config = dict(
    d_model=192,
    activation='squared_relu',
    routed_scale=1.0,
    router_z_loss=0.001,
    init_std_router=0.0191,
    vocab_size=16384,
    optimizer='soap_variant',
    beta1=0.95,
    seq_len=512,
    steps=7303,
)
Below are experts of layer 4 (counted from 0) of a mixture-of-experts language model. Rows are named router (the router's row for the expert), up (a neuron's input weights, with its number), down (a neuron's output weights, with its number) and show model dimensions 0-191. Each number is 500 + 40 x the weight over its row's rms, rounded and kept within 0 to 999. Numbers have three digits each.
After each expert's rows: a language model's description of what the expert responds to. This comes from a sample of Wikipedia text that the model never trained on.

# expert 0
router:486564493453512575511535452551475514459558475532496494486489537451484468458527426443556540587551543483537488542551462585520489541539568478460482466446505397518514468504534459497543541543483519502496467501454486498433587493487553472535487477505487536522505521457476543466553594475494417515509544506456518450471517450475472467509413485431581562555555518494468560549528486521450493495451562464505510480560474617477530541546521477432496507484562470502456550435476488475540516534479507504502518540507501460529499521497493536484503527455535524436534423483499454489481415431494465461
up10:600537497519530541533495522490477498495506483551507493410501551465468454482509515506442482569481584450518484499440502487428544555496513479502485531481533477435513541548526493473494524463526592504436468497503496507538545464527515516526533422502539573453526475442507572484544536532534551408541591521441513478532489543452498471570528521424530534517480472482534569439549448600576489461530482440469515504489575533538484449512519554509482537528430449534507532453539497546443475508455493539462525545539483443493448513500569463507455487557499530536482548395535478500528457509525505507
down10:491491459462501558555573505501486534439523488554451501508520597499500545570482467444485442490500456513481521499475467489478542558484540540479540483510481504516501541438497489450508503446429490498446607517529539489479501599558462485452426424536612449521539489534544468540551506478510544556485609474478466532490503545508479434488473430491450566522536462551472461501451527520497432488507503517475501523443475484460526511476496532505504514540421481505568474476535484520487492437518552490536523522415477484603465488518498475445608405543519483488490502490530505468459453532517546498
up11:482509509493451535529487479580529468478560451500494468421560481538517439527506528542500560558550512510516612432512428519446509563478564466458530504474483474547503515490559477504475446483483526491487509437406470481574571469532514502518490459546415414478501486432527498528443550490532494478535474436403527539523417478474453515545550516519495479548549535495454470488460461489497493538550524475468425503542515506442499454561507409515484458485539533562468574487556523569468443448550519577529439543531500481520468564519525513514456518469484507542448486516499540521523532513474487483
down11:491505484448511495493450525485502489509434530442527504470497431492536478530488543518574537512479453441541510465465504529428518526440493486486498516469494489524544535479509469527430525511449443467494510458465539467532594510529444531451518547466446457484539530536460402512497532452568478461518570494396531483486363534436518468545471521517574424456575551534442505505493483521439522554518526410488488482584534555507505479498487409509467476514507529497493459517548512500496565506560471454486546536496507530518530487580470524524488463473421541559516507508490556576463499526471582485
Description: Consonant-cluster name onsets

# expert 2
router:434547470514553474425494474516533504532547515533466459497472563416539507450462489508565597508509547512484492407473568524533464585468538465466519486471571525484470498543470458525511490528495494527504423537419498541467513482495580499521486474514484491439583486455507485517524495459556450558443462470453558506484482482438404456500491443458560451508545479532494547513541470529515549528493533472523451565467486479481504589544522464446523518440546446464490537486484456476459510476561496562456496481501498459436528513445491509403493525501509576475510444479460402455456520495485477456
up1:377545494480499527485507477557485425419494499512479521529493503509519482496478539562515545490481593426487453453497572502391402484437501497463559484505557558467474493554477516545528468596534525513458534480403511530532476436454427523450481468514458529500508502476482488485432475543492462491516512474490432538483566562525462516464517479487466508468535514431541516485554575463546519547505491570512468496490444517530521486573476440496528519499516424509528494487433449466512494462508560463501503526557504470457471527501550440581475478468524457413515465510469470510464504448572495506
down1:468431405492497571513522579554486493465456549460527489503497498527518451538509497525500519443469455420478567612508486529503475537517518526511472537456470484415465475534474500455518486531449582539469533483497584505555518537531491530537551483438481551508502461533539538472505492420511514443505491453470494495507553429468531482505490542501489473478447498521459439524435487540520502475574573485528473509494534673509525529523521543435453524523576536472474451419464493486518487492456546479500422487509507462428507518458538539451469501502517449569464528484432469506481519509530450511
up2:497567518514573468476599498510571507544514439473525497545526522514537508429547582480529554468465450501499557504531523492500432467486466536503441525543517439528538471537558546506459524544459479453526478564556458549440513546529440522474437451525536546424475522549515456523534486471557468469488466487485570511500464516519559552574520483520531437534599515463497467549530472457555531551449512458492471494477473560509484426510483511513490506442464465568542470481539466547512494467460442523433528526521519520511481560424462471452464436536452441561492494423507436534450534530487539483
down2:501487543487443509501510511469441547501533535557511505497457426503483448470543571462473487524487542484525571488436462487476532471471497502523487536515494461524505577489496495516508474470520508474531505533513502504510419452496538529524425435579455474492551441492494475532506519533499467528541562592482477467510466532491575483493451575488467551458555520482616509482517514481437500446494504543495474588531545413467494469466527521569459479483485477573585422520526600491531477517487452455516575509514522555429484584515465501487499481574479561490481549537485594529404497477488446482
Description: Word-fragment and number starts

# expert 29
router:421574492498528496500537417568510539518542495552490470454527548461508456443472455492542577511533513519557494454535549516509455529507527410471497450499524494506515504591524472461553461516413477505562478493398464561460509475446469456546518491500488536466553510490466521501591600513469475580460521515512573513557511513428492425508521464470545463529499494539466537507531484543450518477425519424544503501522489573532509562559564443511527502462533467550480511486521509482480532557478513487462523519527530448506488479419496583489473568422522512456536459485468514484511516420536494522
up1:558515468469447423441540510516514417447506503491508471486462485532562495538504542580488551459522589439384455540485512510518411595465514471480509523472452476447518533477477467499479466505497484498469496537490550452541453566471528481498443470491453485506504535522435441475525479554541455482444499469418534555458468485497459500485488525539487535480366449497510516445519508433509513501504501459515537563452527497548436510429487481553488494467525519515526539501470440502462520462529495492436486512551579474480429572518481459442505497552500504531520476536494441515478544573601522531
down1:513473535512515483489470483565476530476492501410514572494509475509490454537543452472483475553554544365441482571527511527495575545516458514503473493496467484533500486558507408558474501499484505458471564460517485449498580476532519426454419493495474432554482505538492535486482523541493442515471534439506458513480377488487478542560546522463535532486527538537516486527514547484567432461436504488527558496462523447443470503531576477596474462523520476547488449520524502460480458475485425522529494487462542499500467570512578451482468514569564492507490504472513489511462568505483585554
up2:522572466471554487489489460522478560516546545549491425495502492508437489442485518446455541461513457529515510448530531431550463543494557532479430471503465521516602518551534489480522497549469540409548531492541489504501571464450445501594492471458534497552464470584520491475486492453487504562483511471500503423548524538474489493546512500557487530464547518500467509454514510521544528507496551491447480470539544572471494558514561608522472539410530478597448501507543566506449485574478486477523441489497547500498503562484577485521476528499503527488547524421414531504566535449499520545
down2:508496486496509515543469519511504500464505513489529466617472537468441445437588546466537581483558569479538492526466533493501455426427466433485540456512492528436457428490570496474467556461528486439566459514473563487521475532491508512503476542484531493483454542494492571446477535548576438576448515511520510517508495509513539485412531496464541485498484498501561494487480488492544457536489479536550477512597468455447502485466520485463533548455491491500398542529504512511533473467521510539460353554565467512464487552569524564501483508527482514525471509500513506459443518510548468587
Description: Non-English name syllables

# expert 14
router:500524540443532571463510433546549558437514447494434488444444518504503464505452474498509511535518548560483429462518484516569432537527517456507536466424474410451455484481513447509544496546462469559552461520498470517408517506532526457535494481604487558449520555446515531472542527474455512526477519516434536474507502500510502479499477489455514510480531475533437473514516440469510530523476492451525504511411437548543512528549484515500523544481567415498466557412522396528495525461515555549512553508550564482497522435502500490419434500423521500463486503453491428467468477487462459466
up0:612510522478521548467531465482548498441473519514445481426542512451514534559502531447510453472442555499456491444502501528440518500480427543517502510491423479525508565482538473540491557481513452463494429487481459501539592427512532537543496446490476468592547523529459485401545511495520491494495479523519500491553472489451463527500530526429402537462506496467497501489475470514456519502499461463480516488518476516591471571536415484558489530411514478457536535497593548491436421473516485551527471502501555508519514476582554511437466492476526517527497538497614545520482502547545508478
down0:515480509508514494474536534445506476494501462454462537458495523560576513471425571437418382514476521527476556536571482551492555450580485483519509568479466536482464535537421468554454527556510482456566475530548481492497551485472516505529512556529495465517496543560437574488502505541495490508501547475490442514505473507520468442457554512487461461464468506493539501430502425525542498468498503480458521472537468486475610509490436468547476525521485522511471487465482561452466460512575565534529552456444562476471550516508520517477578570477451506549442466461481551507511474545608493559
up1:410427506452489505481560505521513462508424539454592520456457535551481485432511518445514586470529437496522512529515509441474526485511496463530538506447542436505492474476495558516458520510592525571501538575475490448504444474448463453564516551533486509467432535515498509449433506564496446486494515517483479453479511550531581455520446566490555560489405491546507480537517445458522479455436482417470467513542489492475473534552452469551537447532556462486502506504432461510544521472539543550560510504439460546473497528486473473448448572504529497540485501519496470510528598542484532504
down1:590431572433438443471473491527534446466405517442472489483453523468459434452518488550479547465517508495537492446542562480517569522421495476543577431562477444483480480493569485492496501504561534486505518479587488477486467534535520465496496532565435522514542465440448564528513534493536536485536491592540498458487547471590511494484480520488433590491526445574507487501481521444533487547592533448508471498535536497483463559464438511498546530479477520519488480521471557461485467522530470495538436511477469524447494528514573500495512501457465476494503506524487455561413562560523473506
Description: Common verbs and nouns

# expert 35
router:458516471512545518502565478512515481423550497544472464432479524471581461491506464505535496522536515539569471494577500509519463522542510477432519488493521435456447474509471443465499499550448466548596480532483419510488588474479488464512522444495517525415495503466484539464555526510496417606494512501504517468523485520490474417513484530458562535541514407569435505522561445516472548540482520445500410498491483512532533582548514446527562575510488488485493593411545442470504510484534554541518518462521516522520515476515451523451444500491520534469510474455477435501506470434455486437
up23:464498478509461524468539462494454483499559497498578423504511404487534546549565501501540512519472490465523498554514438555531527551556529460443493426533464452557547448443447505501401476540466483502476440525487466494440540501520447494541484506575513480439471575451475529457464479559417483479504529533557477529565526448387534528390493518503519537449497525532444485541480492514485566470447513456454486479452437496501495531500529474554520503441531513529480545504463488554490492432512542512546534507528510592541517546535531498463510490495486510482376498499461513553571511509517518520
down23:468490534478460501376482514545447495445488499488563443481423467566490590498490505489492549499459427526486415518546501486461503559599492514519525439503508491486519442511541591460491512471508541446491475435525506534518495505477579518484537478491458451486549564451478512515547580484515488509522539490473555541513532541528440515517518520484498481482483464510502463536506468523531493463473553539542434502467491531494465499543452536482531526470526492469488495544550593449509470502466437451430599500518591481440496554476524557472524527556475555565417542484596525538451499462463453497
up24:462542492481524522457479472483525523477563527471416471439480503475563481537538480467543492514513563426543514451493537579469485578451495417525467462531551460510475418559466579498532495551461482456494539587513478539469504462526492521463519504500479539437539480464521521440579546482398486532516569448478500465516487489498475485551483532459528477547557485539403552480488439509435527623458482474424496508498496568535484508459525494500460503495580495500495555479526412493452520496529535529456510470474505542445494487476496519470581574509497531521456480484410507485459512507436499472
down24:424467507477471509536442553499489485491495499443538535507559521534472517506462486446441488523558500468519626464506481462475480456434467574528462507546471545540474464487496487506506555468505462506508533504443486502500528603501485496508467499456524471493488473510509548503511562525478502550487573358521494515547565496531494461451533470489515493439457494479507472440467475541458469557487526507526484431562520576524500478477501540466482544436491525475553518436513556441491530507475513607491527523527451421467395420510546536516524496471521492494462493515463519506463420644509528486
Description: List and table separators

# expert 59
router:497495522476566596451534486526491544475544444536452476453496522462540444471435497460500466515495483515560521507513486550557475542543517449453484486524542460453521481537501520457492460513458503532499494510455437482479558428465568506491495517553500479484521543447439506457544583489478489489535571505446555473489495506489461515465428496488587556549564438538486519531505483458487489562430522510529477482490456519561543526517543476409486571396577448482423501474535443479516526522541544498500514494569502510483494445515580482457479561442531546459503445488490486501432387427469471483
up10:486495541457495499507506470511610577515482483461473508459561479414520539510495523570518528499478540488563499522531527455553476597467504533479499507538401517528466477510406579496453530516490485490442536492504465479497522492494471520534480412532520477530537557469521493481462497483548542492576577513523534499493518456506507504513552527493582450500521468487487461504493533527453504563423489523510528435499431450484496568490488545494529527525522492520404528531492487488456490493512571520477465475559399492475426500581544524535464537526509464616469551424519523496554405493510468572
down10:457587448485521436532557529530620524566486452447481467501578455526512537508483576508537487560466557488472551478565510414511526548516520499493489564482497466471483515510567530544396555492557586514459500487519515542494473459473543521551510519491441494490460478478492512448500488492475512410462485474498487464538525473544455435533504549479527505483525514506451511559505550529461555482455440489491522500516535529486495548491546457488572519482452441471475561534532500524441531435563530526466450552534488414547562575588539487474548479456564460544538516527448509498503460464505514461
up11:508480507559515525517510501489480551498481445448465453494529535575506501449528524497487507510581519460498527527553505467474438559525456511516483533499541453439516535575464501531417450526464495481453467523492476498518507421452505512517514594466472449453487550528466583450477451541505481525413531571450464447479559524491525443440511640513507471554467569540493545496528505474528445504505530485505575526456543444500444494492516461429515513483527488526467498401518401477566481503509568564545553500522473493518468511518526487476539551491522613543465477454540531506511510529538544477
down11:482481459553522456579560479451513520536495529483496525522527491477517518449557473518458475510507512499445458555501457517443479483558497555491449482513478486484460528474517515412537499523494575501523413477470467488517488513497565494503430477505562530530583566500456466507443543474495565475524506557442539434500543446493543450477490546598450507553527491419486545517494434479504445606472453445506520537516476515482464390428504494452547443476581456498550489466478437485552423524491484485565539539492464536547500510559505542567540541504419548427506487484491482540515485527513510475
Description: Short word-initial consonant pieces

# expert 21
router:516502508456518507532491488522578510472561501489446510447496530450563437486504504504496504573504526530478465486539503517519438521526511466473515529477493472543469474564532424498510508489435463516526467510494498513499528458417560493492479468599458509519505568440481544461531527477477492532507550538481562515484464519490466485453466508435516495515566456581411553561527452512487551524494543418545465477512409504555466535516518441459571515454562399459410581440609454461494536531529546526439526484482514470533509452502559550449460498450557524510501529471448489515523476506412478500
up10:513455542444495527455545462464555527492391497470503469468408522495547464574481486553488487500482536503479489498444509495555491571496557489451540494503461479522499500561542566498549478487517548466522427514482480437565473513496545468463530478526541489523519507530479490453489402483535565504453544528524533535523502490471494465414571485551519469438466443475518497537493584459469565441506550462503490464437477431556471412442477483536476478517498468484440572531603406443466557597519535520521521455497484437538425556483495464479550512517498527534494487489538477520520515482503447514
down10:504455509446538478513524481475501535526506475502565530479545401565539428427483472482499570422435540456528500492476511443507534454495467440522559516470439465475439459573531455458536486481488497449558548477549457528441497529432417517516490528458460456565427466466523530585514460516443543548531503545494522472483489502450512463451478520481492514526480460498542545538515495468562472511533487520465595524435483422575525488463509494565572495537533477494484463517554478472504589533471490516498543503448532460602498521494515524435507420527515524493514461527518498536490550479567426494
up11:531443484447437518477516463541513510518500487532501463471563471468576420440522504484386488496475472475494419486490508524493497531501489537472503513482489509460548436512492519637523499456452491442485516482529519510505527517488477498494470476390519534568496442497514507509497366557492405473534531511544453479456398480557454429511519493540482567489524483448554498497442536491505488511496502518436545496479538475534421499510563415474551463457535497510543516497479495483474504540514572518485469560481564433489484480470477437463469540468525452502521555562516565439491440495551478496
down11:464519578574500589509413494515475476528507517511470347460475458500497473490455521534511565503508506445470544478496563513469518475509495507536477498453443500414472454457450502459435558523521530542459476476538404463538528510495568501509474503554506475527483479480457526506493537471479457466500493381443397491472631480505459474504459446490543524436510488563558496578548478508526417501487500510532553473517563484577462514460505469451522535498515467514505477479504506452461512471489477476513510474468501502539555505471517495474455550431515516486457477400532451487502499514465485546
Description: Measures and action verbs

# expert 3
router:443534505509534493463507385635528470419542514533482493480477569434551391485483441506520535513537597534493466416557535507563513510479513493488535493504544469532514485513459446457570511582463495550513461528471434560460535515502508461519514488505540547478505503458455543447527514478441507517497523489487553477519469543414488475516449445469539492493500487493426497530507468551470512538446516450541479507458417555543462513534521465462504528516494481466464503468534388482499539477540549513467478483501514459487501460459504548422470481469541527476537457418444437433467507484472499477
up0:574486474572473490468552444506487514466549501542500486555486609527494567469521504454548553514467461535440478510508522494437468440403470476487519502494514554499591495479447461498443451467530488520509502494492456508484553521480488507597527489465447521560533472432431523453485485498532496551511452463499472537539525438531541498510543467580512468532509504477503562525452511523434549465521516429551507511487459520439490537462498461470495588509520572529514515534526466552513458519482523452388472493463591533528537513403484556447519444423548547459532522529525548489544505511522534545
down0:500484467504452501481528505431598533418449510597532575527501502487487523555485442514524482497538498434502466509528433459442531490438480483513564533494484535534512533519557539514494409515517504548625471469536491441470458577528486457524552579574527504554499547531473488492528427503502536504499492477524460483534531436546456490453542458508506398560427417423523471543489484501472501459484547543527513519534554543530504529515452484495510460486496533520538507458488570521526541557518499528439466450469530501449563519516469441546501432538482483447552475563486436526505489459510511510
up1:493532547476475486469493484546531485467572494565489544484505501507530481514555470480563459494519510365462460516517462514488526531517569464526523476546487510547495521511488538532480578516477580469510480612522599466460530469468514512555537548495526524444494398507567466465532481506545548562490433505419461492507590547531512484484478521535489496515481531506530558451522503567463567499516498488478467490432520521453489540523505525499521562497448484552506602441503386541572497469495514455557518526543515495455483533482485496547559509572532484481489525449529554460525529514487422432
down1:467532494538467455554520559581469510552513500464533530490547444527495576510489581471504502487526572453452503530514431545470530459450482536503565524525467495502459434479431540582544522469452588474527518520537472506533469506501449569537500503477468529486492485563505510469624547506508543569544506525435555526490465562481489537486493494540509513539572569463535481507514529536504532495492538522454446530493484541459472491475570539475490505471558491506431472490510549410471516493444492444449475490534465456440540581435576445525549450511520558524445498503534442506568454561484469500
Description: Non-Latin script bytes

# expert 49
router:486538451506545539481526487537477522487545474509465450490489579503522489450445481460547529502485518534479452463496517511491449482535517487491507449462542449477422514551506446539572500544451568552542489494430463580470508522516487493570567437486467531421579524478499484467538537487486462588488543531472482526469445508485432419507480492488540494517514502495484522512529461533440507509481533425594472591457466565485524508547566459447507487487484489512493527479509432479396552523522533583466517457501529505511525493474481514506465555478514543468662525453474464467441481439487497444
up1:502482491476609519482426464522498529528482418461529461609581487499555504516480505516487531447521458410495484494500492438492523530520498492570538520478425448461444544501463471488518512513480486525497439522496490531521508479442464539393505490575426457534517409472442474429490519491442519501483531481529559498485489515533446471485521527539470441514501486484494538528569552468534426506425530480515486515464554533423533518497614472536479486514519488517438523473470474432448530499507520525423494517427465503522560524546453533441556533574478483527482572467466483479498494418531513506
down1:522517437457579573483522450571401497481445526415550521504534494516548541467504494471526542506518483597539507507563511570514466572484537508531422507482521470469476453512494414493581474550518497471512498535535486475497530414423533472440555522528460474530444452503488447517506523546473503531480506435502471559524549488526465584528503489515444495498432550487484571499525503473508471502498520387452495496482571529462504476444548501519471448501507496441485492470524456516500504510501550426439579503505423512573516551534508504484497515485534560455525475581473543470477516470532485585
up2:534495548514485466461496469464443523538443531463464557526473484493545516488382487502487504465472488540508480464463496505531539472524414558496487475519554525554368479575434479483464495536465598508485407509530444468503496491508555559494395424471504525504548438487531539386544442554530543418519497515499491514470502461512516480477477545560513563518527452519486539519502559506532491528445515538483503555509432493534461515533543557545463526512540507485509542425437546464482418479490438537538439451441486548467470491504423473482468465488496469509539505503529505491516500447509465504
down2:535455554510511469496503579512512497465596461550465457464417554479472528552519581407489459515504510449483528419483523477489469448472470524539522531563536481426513426457471458450472472491463446424525463547493477482458490524505474465514419500543517520487552518458430502540507544481505503446542496519523445478523528511518521455434500514494538458481509464472571468524527481525448534543538456491484591508530432431476575546478481479493559496546411577564441528496468591494478466520513464447572511476532510486470530475565588526542513516503513514485526513550510473528518504503517406468
Description: Personal name pieces

# expert 33
router:465500534451491553516511480488540515450536454530447425482416544542520466482464497487493509520511545490535499452514509533486544484578530452484554468513511482496487514544505404481510462551479524534569529485508461561443551498491530442569442521610533498496519524471455520439508523505506457505510566525440495408478396508542453430452471500457506492535543512494503549592567408520460556504496557470509460568466490548562493516565493458503579516499513469523474520418577468470486492512510545554487586499461539494572497469486556504455506494507496578485525479499490482449487485552464457433
up0:489445475479428463488518523499511518490541429472488503495436560517490522495491498511537553501507529454456494449506451514510469478449474501528494474508529521446559522542520486547538449497508492513558508526547519504583480529484511530552423508537425553548578464493468511477548520478549410463482487478557501389584563436625513482463476483493452542470566495490552497534529448535502583452510510475512506571487588485611447568514509505495538458451541486498504505506492514477557526487503423417491491519559487505496453501481500571454506471477571508533447476522440581489546540465544484484
down0:489436424511574586508484468547531549464511479515551537505506490505479478416473458552472536567516474527459489515505540464518464486470499509472479507485523559539472619514506484507461531457516505617480506527534454537517493512496537504552466591523481469479465482469512536475537490447499428469598458516505454506496458471503525527520472445520493487507502474429437529427437473475556497482524444539559486485566484466475525505475488557423541528544510521435507540508561509494488494586548489458554467501509483572470456414478521455409548508471547514458539452543511437506518492551596536452
up1:508490469457529520485496501512471443514519492525484469505567515565410530468451428561519566526507537470533552517542537490471488510423538478497456437499458449497453541513499514554542572453488489458532471534577524444509478519514555545404454517485510444481478496439414545499493515437508441438558559493477487458504459484460494472480461484459512470441469427607510481551523514490531482496527537499458493524503516455497524555522448459503579519519569497483527533421473567533494494492448473472494579552528533579545464548527564525538520508517541592444463441504492506499598525560514501474
down1:528560466517495475455469555532535506412531499480519505524522515493497487513495558552507464446582495446464471536418448495531501515495512427522484440502500491454516541517507477443502549519432515527517527497555546405592499533429538455477476526482546467476591507486510516450477472516496540457484536505509514522473557482486507434500532541513543589487529522399439447616483490461581530538523502431541472470460488527469470460532500433513593495477514505527496528513496504526506503549504468547586510477464469550533439600524491426447483506498498578453524466456476537505539514452471429523
Description: Latinate word stems

# expert 47
router:517520556439532517452534412547464448461497430533441500498477529470554473457469490482531501539525514541492475482457525564522497562494518481461504447486554478511497414541471480482496468516484520534536436601459521505483545458467523429505494500523549491518531559465456550431495561502529445504523548515491541467498441462474471521425461509470574558531567498539511534605572488471499543536433564478536512560447444533509503572551516484492482547451573495453466533450526489444539511520558540534427500515542585475497511501407492514457462534509545573491496474462472469498516455480474447446
up1:510502516480487462434593474494560504508456494489519485545582514414499508440463471486476560449466524468415470546575504531490473541537488514540550492490446502458570470521539548500432430437506555458500533534453489516457587486480477512499412438554518538564488529544505590519489494512506491452460467552450519448454478496477590476435514539528463580525521455509498486571464491450549490496533515540491477512459466432489560510502528452504512464512562513555460459539488520553519422483526489517475539459486476536432533450524534486500491457450460524520515569502468611421519514523514527498
down1:457441402477551529554474511552563534448522462450500495497619476463540494497510496574517463554548510427443470536508456505501560564499421504545538529507456576503428471513525563513551436420521485466526509402428485535465509530457486484522517469475569498528478508539513513482510499521494521545626452464458544494493451512464471533512512524526515516528526545495443547553515471529486525469493469471463466568458446468588516481508517552466515521435446539530436482499545521464490515497555592547518462439510495477475456556447558489510481523439516457517501535469462464521492530527498473512
up2:520503438446491415490513514459508489480489436528478510451508556498524469504480453497508519520456519544442498422445457583485505532469550500443467450552584454496559506553525531485431531495537455444487539512434499545557558458515433466459452497551510532501506572509448454492577506455503489535567468471502501507536474489493503543491478532517528492571546476528544402516507492520400511472520540520549500532479534491460527493400437518459484451486500537552488532415548534476489510513530502434477562480511484506469510594415524611496506492459506425476450504474504534511466516494543451576
down2:481501574509490524479500539507459486493575494525445491528589467529531458539555495491457471465541480520487481526368567511514541499443495489486531485542526486548484512577496416567455452476423489518486577515457482459427534513485532458496527516487512472491502513542451473472558515513471484522472520446484505478556441555517547463539500468452508530529616464535558518483479460513497552509511495542496546500496439461505413489416525526521433484534460620567522524500516508472466458523488534454496448527596473577493476502464466593556540450504518501527501552530505485516535479525513568562
Description: Hyphenated word pieces

# expert 45
router:434469528498549555466621431509494511475541490561449430500487492489554482436482451492570542521578554597538525489497551506525497500478515430510558490525596477526482463516519471490507527505449502520602476578490482523449526425497534489555475465601507549508534541454487515486496508467441489475512473494484527454491474435468477447479484529464514439535493474508481525520520485500533573545466521497526522524442437559487499550531500455556528518451535416516449521429572493402454551491575517516476520473506506530548538473486524549414476486501539506498534450457455491477503507480428481480
up0:523521461520508526510449445530527444522468443466466442518593524525533517489525475482554497516542573519494512541507554537531489459439482465534505521478507488528510506466429508537529555406537482489536485497450392550457546524488535478520449557605475555574547406467441547445530466461539458450485511459461486439519544415450516504495533602417492564452490473463507532529541493460497484484554491436488533482480460487531464516493531452509463518497515533472459549490507506472513456477520446504502459515418575517487518457484483565420433538424504463552534473528548509484502507505529500560
down0:523500507513517519482470456438478540526543430556560510462496511572483468458475539542513545458441544526507532521501582432403511476497564538556535482499492520499469505436425505469426481473480504473490509484492483530516498518450508498456517524522489439544505495504456471466509473522485544495518518469507504438533586440470517630471586513507479471469524536458465544509507514508575570486547464500515566397527503552528490482524507480532452486515474543503520491489565522433530590514518457527547434437519536476531534460474542506546600422531529463458467458511544438512526550567506475589
up1:493439573561552478489560491549560469535464520457490502475477453512458434560461478443508578417469494530589540525483496513434508489538522509469501492501502474487542552474491611485572517563499470499504462475538519538517474439435475443488494512503534525523540528505483576535549444494535552482542430501462585493517529433465499507403485505513558425600513516506493543416494558551498471492451452468522460515456451495458512540510456455572479527480473506529460475465509447441503464504507484429538469487495502520469506488532505480529497446454450495466558520502457480558513550598526456553
down1:523488466489489459544463530478550467577505478435491585520543547507473457561467521503513455509460529417465462501511505492530416510465521497508461535464486454456560466510525565405477483480557554541461437520561468484490529461486527547554509533502491535450504473517528490440494489505521465457444509561439560507555510444459527521520530507452417499520568510491519506554538519500481476429451469416512499430506439438506440581498477459468535569517483538451539467506502500534525533578537457485519533433518523567475520540418480497558545576500516560448552448542557555520463460455503466526
Description: Cyrillic letters, verb stems

# expert 24
router:511505549467522530487475449581517516459584425501448449507470509470488507407482454404515510499493523513544483497542595497596491522545528471465531486546504489516504445573520479497540459597419546535526496510460477545486493505505498424536467488465492481464484540486495515458513510498463484539548492472455495488509432495472501451493481493493506488580552391542472534493526431452480520561466535507525395545478468480520544457550593458498559486442507499458478508423554458478512560467529522544427509463505527529523481459500501560471458581501522532480572496429503458456510471488493447443
up1:456493554532524487544505442477477467509493522491482441487450533482531514399511498508519538388459474500379453552441526472471482539471520499480442480500410481450493480506445505515462447460545510549501506477426528476565526411480552509545534550433501532411502536504477514478472515476508519524496428484424450478484437400497480539495490564542489489565522467545557601517532551453485486480537461444506445563586514508522514516528498481446523543514517529447581471471514462459526532508541518536473498529533535522475454494465522460444492451481504494525487565512489435505541539443553505458
down1:475537477510473471474503555454536474585484579602490522503519427509479454432464502510515463509576531558478490514503453446504478478475513486534486536485490525519474552495498535475500591443537504513456468556524427474503465571478421530493455454541455531451534488516462500502543489473524465522560544552501503493478495555442519465566449504562497498474442483569496414516555535521503566561543506560493561613536592446492526584521523520512437495538403513504550525517508491523428460527511481412563528476499509512480498491452491499528500474444467498533497576524546497524438466479458475492
up2:529496508522454432508504440453557453468570494481543491436580532451478562469458537516531525565441489545556522456494560470565514508564497462470495482580469514514536492474478501543524571528494485530531522530492575508492499459578467516519427429541500477499442520475395504517472468504394501527583504492535512443492481538492482477460450479523541440491543492523496533478443517452453540520498555493475443479483493528501571426496515586512563453504489475476531496461546546511477482482496509585462468502564427461499461578547510438487485575506471508542511497424569450457493524483466533545
down2:542514592487493557506494501541522520511518464480520521507490443488468480511521451509395479524398481422481462483566538463533455469390533515556494475522491458556517482548552523504518489488428458484487493473522473498505474473478561468496499577466501494414492501548597478489479456471493502546452443380435423474462546466523532499535551474543472537558485475545522553523477468553532520491512466469524547534503509487552473475551514469535488431525458504489639472510554485533516527474470476487457509586488445557533528480466491493543575544493522462451509520552524511518479556543572503501
Description: Non-English name endings

# expert 4
router:424498529496512494539501449590542515435581478539469482477484536441496430488481436515508478522543533564517456449564518577544485523565520425422491470512570445505517503505491507482530535545455515566541482565502462534491548450432513476538554459489517519406495503480481539505571520412496459602532502517502507489539506482505507441472440508457549476512484471532495545511520456568507504575478552454499484546498469509536512572518478468491549595508507457502430563453509450492509557430508561552518540481548506524546521487502511543481410526501534521479505490481473503511475436481430432452
up2:468518466524494539467447445561501473527481490503502424614431424481538523509474462479460497500500368475511531496438516502549497488549444541479549552490459545513517549583484498492442451457468523498534467560512555495478504491510469442516513484486485457574503497486445523499528440455471505531515517474527541505520421521575477442501386452523535489465473555607569484501553595474516473562514452479475471460562521457507513518564484490467513497498551492486513535477527499449457456443512406548484461525487460556447426555454521470478489488477557511493541532461498516489522494563518514518
down2:492458452521451501504527549475486447466467513482484461494506484483514442416513462563524500523518495540451539543478577457410448461478484486447485567525457523533534439513496526495525592468538496557507543434435537505410536523464482458495431500468443521485476450544487522574554499558460509487494530442594521486473530517489470451450514565537593478493407491483532537477580504525479465602545471500491461484462506480467503501523453549482425492569463528442556533568567501500500565495521536489548515516523506497435466471481511514506415493591492473499455472500499530489471426496515531530
up3:586493538528497534440436521538509504557488543473584506475429564464463435417506467484539443478522488503435441515436545436505473507484465444509508484574561484506427499522484449490570480454494456533456541528561522550550519445528466466550485543442459536521517467528564411526479479480453558481486507531501551511530511507463511501519433444528502486459450527458525540502493490522513411492479485483492514592461489507493504490518478524536639507512478497417458470454495463461457470531515477521450500486477491481458473493464560539514500400504567404501560478497546547531496507541514488461
down3:512470512455483529440466546463449507493508482497538472506513511518467459461453547461459501510484562435589458466450536530489502485470464567510505535438490470521475493517460547471448485468415501453527501540482436505496624534480549480477421458547495482500484472597547491471522535535494505474546478480466462469532463447512513506521505453453507465487470554449409522429504411494544500517485419537513489501487501419487526529519536494523528464384498554510459491504560498564468487466431464507488559369508466502477419552501488561486567487443522502467526515465439455520506436478489529461
Description: List and table separators